Weights of a small mixture-of-experts language model, trained from scratch on English Wikipedia: width 512, 120M parameters.
Below are experts of layer 5 (counted from 0) of a mixture-of-experts language model. Rows are named router (the router's row for the expert), up (a neuron's input weights, with its number) and show model dimensions 128-191. Each number is 128 + 24 x the weight over its row's rms, rounded and kept within 0 to 255.
After each expert's rows: a language model's description of what the expert responds to. This comes from a sample of Wikipedia text that the model never trained on.

# expert 3
router [120 145 139 108 138 130 132  86 129 119 128 121 142 115 129 141 150 138 156 128 117 142  77 103 130 135 110 128 125 125 103 134 137 147 120 132 137 146 120 124 146 106 112 159 111 148 123  82 129 125 128 138 120 151 158 126 148 128 103 157 151 189  97 130]
up0 [106 131 137  86 129 118 137 145 124 144  99 133 120 123 109 159 132 148 115  98 166 165  95 129 119 142  89 128 157  97 135 113 145 138 148 106 141 132 129 144 123 110 158 108 123 181 119 100 117 137 152 150 100  71 144 136 117 105 133 132 131 136 131 103]
What it handles: Biographical words and punctuation about people, such as who, born, died, married, father, daughter, and commas or parentheses after names.

# expert 30
router [116 137 142 149 101 141 145 128 128 119 130 149 132 168 176 115 136 124 117 142  85 147 128 127 134 145 103 124 129 119 170 114 130 150 118 113  90 116 133  96 120 173 103 147 148 121  93 136 135  69 177 103 122 170 141 157 158 111 133 142 164 164 132 108]
up0 [147 141 110 119 149  23 153 139 134 139 128 121 127 187 129 153  47 138 122 150 140  98  97 128 138 161 133 111 158 111 116 106 127 156 132 173 109 183 124 144  91 130 123 151 158 164 145 104 130 113 144 138 129 150 140 140 135 167 141 142 132 121 109 101]
What it handles: Nouns for kinds of places in geography articles, such as city, village, town, district, region, area, and the following of or in.

# expert 6
router [ 90 131 137 177 139 129 160 120 123 144 127 106 112 125 134 147 143 131 146 137 143 116 165 133 170 188  79 160 101 137 125 126 127 124 148 140 118 131 132 112  85 109 139 113 123 127 127 132 162 113  79 117 164 115 111 142 118 120  92 133 159 134 114 163]
up0 [114 143 130 144 113 161 136 142 161 147 104 159 117 103 118 130 122 110 118 132 132 107  70 103 148 131 144 108 114 121 124 165 124 135 114 137 108  99  90 146 114 140 159 116  75 130 148 133 113 138 103  88  98 130 131 149 103 127 131 146 131 144 137  84]
What it handles: Line breaks and pipes in sports tables and squad lists, coordinate symbols ′ ″, and negatives like no, not, any.

# expert 21
router [146 103 112 150 114 160 129  67 103 129 127  93 116 127 111 144 141 112 158 139 156  69 132 125 114 136 134 125 158 139 142 101 118 110 123 129 112 119 123 106 108 139 101 149 192 138 152 158 126 108 123  90 154 154 129 156 127 159 124 148 132  73 166  96]
up0 [120 119 137 114 161 122 125 131 140 138 125 108 156 154 148 127 169 151 127 117 119 121 108 139  93 170 125 158 153 119  56  93 141 148 167 114 121  82  98 126 131 131 123  66 138 144 142 122 134 134  77 127 126 132 121  97 122 122 168 117 166 130 126 217]
What it handles: Hyphens, slashes, apostrophes, line breaks and the word as, often in transliterated names like ad-Dīn, n/a, and section heading breaks.

# expert 22
router [138 128 137  95 152 111 117 162 122 137 133  63 127 128  98 110 150 123  89 128 130 112 120 164 156 175 150 132 119 155 141 107 130 160 126 131  68 124 128 159 172 131 110 155 143 126 136 107 169 167 117 101 132 107 149 153 120 101  95  76 122  38 136 105]
up0 [164  96 128 143 110 119  95 140 161 114 158 148 104 179 137 117 116  98 134 105 112 142  99 131 119 155 150 119 123 145 155 161 127 129 134 112 172 147 116 103 126 105 171 120 117 142 164  92 165  75 120 130 136 143 142 187 147 144  92 142 151 115 134 136]
What it handles: Modal and auxiliary verbs before a main verb, such as can, may, will, have, is, not, mostly in species and science descriptions.

# expert 0
router [101 129 114 166 161 111 105 147 136 127 127 154 172 135 150 149 168 137  92 133 202  86 175  89 124  92 113 161 126 108 128 119 129 125 133 146 102 146 155 162 138  65 138 110 157 129 104  96 126 128 123 149 129  85  92 114 149 134 125 125 104 154 106 131]
up0 [ 78 133  73 104 173 147 132 172  94 150 114 112 119 135 149 107 119 142 132 135 177 134 128 165  97 127  95 159 125  82 117 117 180 129 111 122 130  97  99 230 125  81 125 179 100 118 155  73 105 114 106 145 137 150 100 170  77 113 101 130 145 139  93 107]
What it handles: Articles and possessive determiners before a noun in biographies, such as a, an, his, her, their, its, and first.

# expert 8
router [102 122 103  97 131  91 107 152 154 127 135 123  85 104 148 147 132 132 153 116 185 136 112 178 162 122 127 131 136 113 126 141 130 101 104 158 144 141 170 121 186 164 115 103 133  78 126  99 110 136  89 103 146 116 106 141  45 145 181 116 131 163  96 129]
up0 [140 120 150 175 112 126 153  96 105 140 124 122 165 183 128  96 135 117 118 109 132 128 113 148 107 154 138 137  97 139 165 117 112 132 134 125  89 156 139 119 143 141 114 166 108 134 110 113 164  90 140 174 109  96 153 113 141 108 114  92 133 146 119 164]
What it handles: Commas and semicolons ending a clause in running prose, and linking words such as but, while, where, including, when, because.

# expert 16
router [164 105 165 133  93 125 114 111 147 139 123 141 106 134 136 143 112 131 172 143 110 129 163 115 119 179 160 146 105 164 109 127 114 131 127 121 136 141 107 111  84 122 127 138 149 100 122  82  96 111  94 115 135 162 111 138 144 120 141 106 154 136  99 165]
up0 [148 127 156 154 136 156 149 121 120 124 129 124 126 118 144 131 158 135 141  91 122 167 133 126 139 109 124 137 114 123 125 121  95 117 114 145 104 173 144 140 105 168  85 145 126 157 160 118 132 139 113 133 126 133 133 164 109 107 144 131 126 124 104 127]
What it handles: Final pieces of non-English names of places, species, dialects and people, such as -ia, -ai, -ara, -ensis, -ova, as in Splendrillia and Kouvola.

# expert 18
router [136 107 134 100 132 133 164 104 112 175 130 114 176 128 137 120 138 143 131 145  88 110 111 158 147 135 140 111 131 132  79 140 135 129 138 148 169 104 133 117  56 125 116 101 131 103 133 173 141 132 147 113 151 154 159 141 131 131  97  84 127 151 161  67]
up0 [105 100 142 136 176 140 179 147 144 125 140 151 102 139  91  92 161 163 139 138 125 120 125 108 103 119 124 126 113 133 117 130 133 140 152 110 103 184 128 125 107 133 123 116  96 149 160 118 117 109 112 128 122 138 142 102 123 155 127 127 149 111 106 133]
What it handles: Nouns that come before a number, such as Highway 10, State Route 965, episode 39, series, line, Structure, Proposition.

# expert 2
router [170 144 107 123 144 149 123 146 130 107 124 141 109 156 110  95  93 128 103 149 102 107 146 159 108 162  94 129 130 112 114 140 128 115 102  97 175 100 120 131 133 109 126 165  76 179 137 108 121 171 104  94 117  96  99 136 111 144 136  97 151 111 127 134]
up0 [ 98 138 141 156 145 116 114 136 144 160  62 134 138 100 141 140 112 135 141  51 133 128 120 105 148 115 111 141 131 124 145 113 138 114 151 156 119 113 140 107 143 151  99 100 103 155 169 146 111 119 116  89 114 136 126 105 122 116 110 154  88 139 109 143]
What it handles: Name pieces and particles in people's names, often non-English, in lists and tables, such as de, Le, Van, Jean, and, ampersand.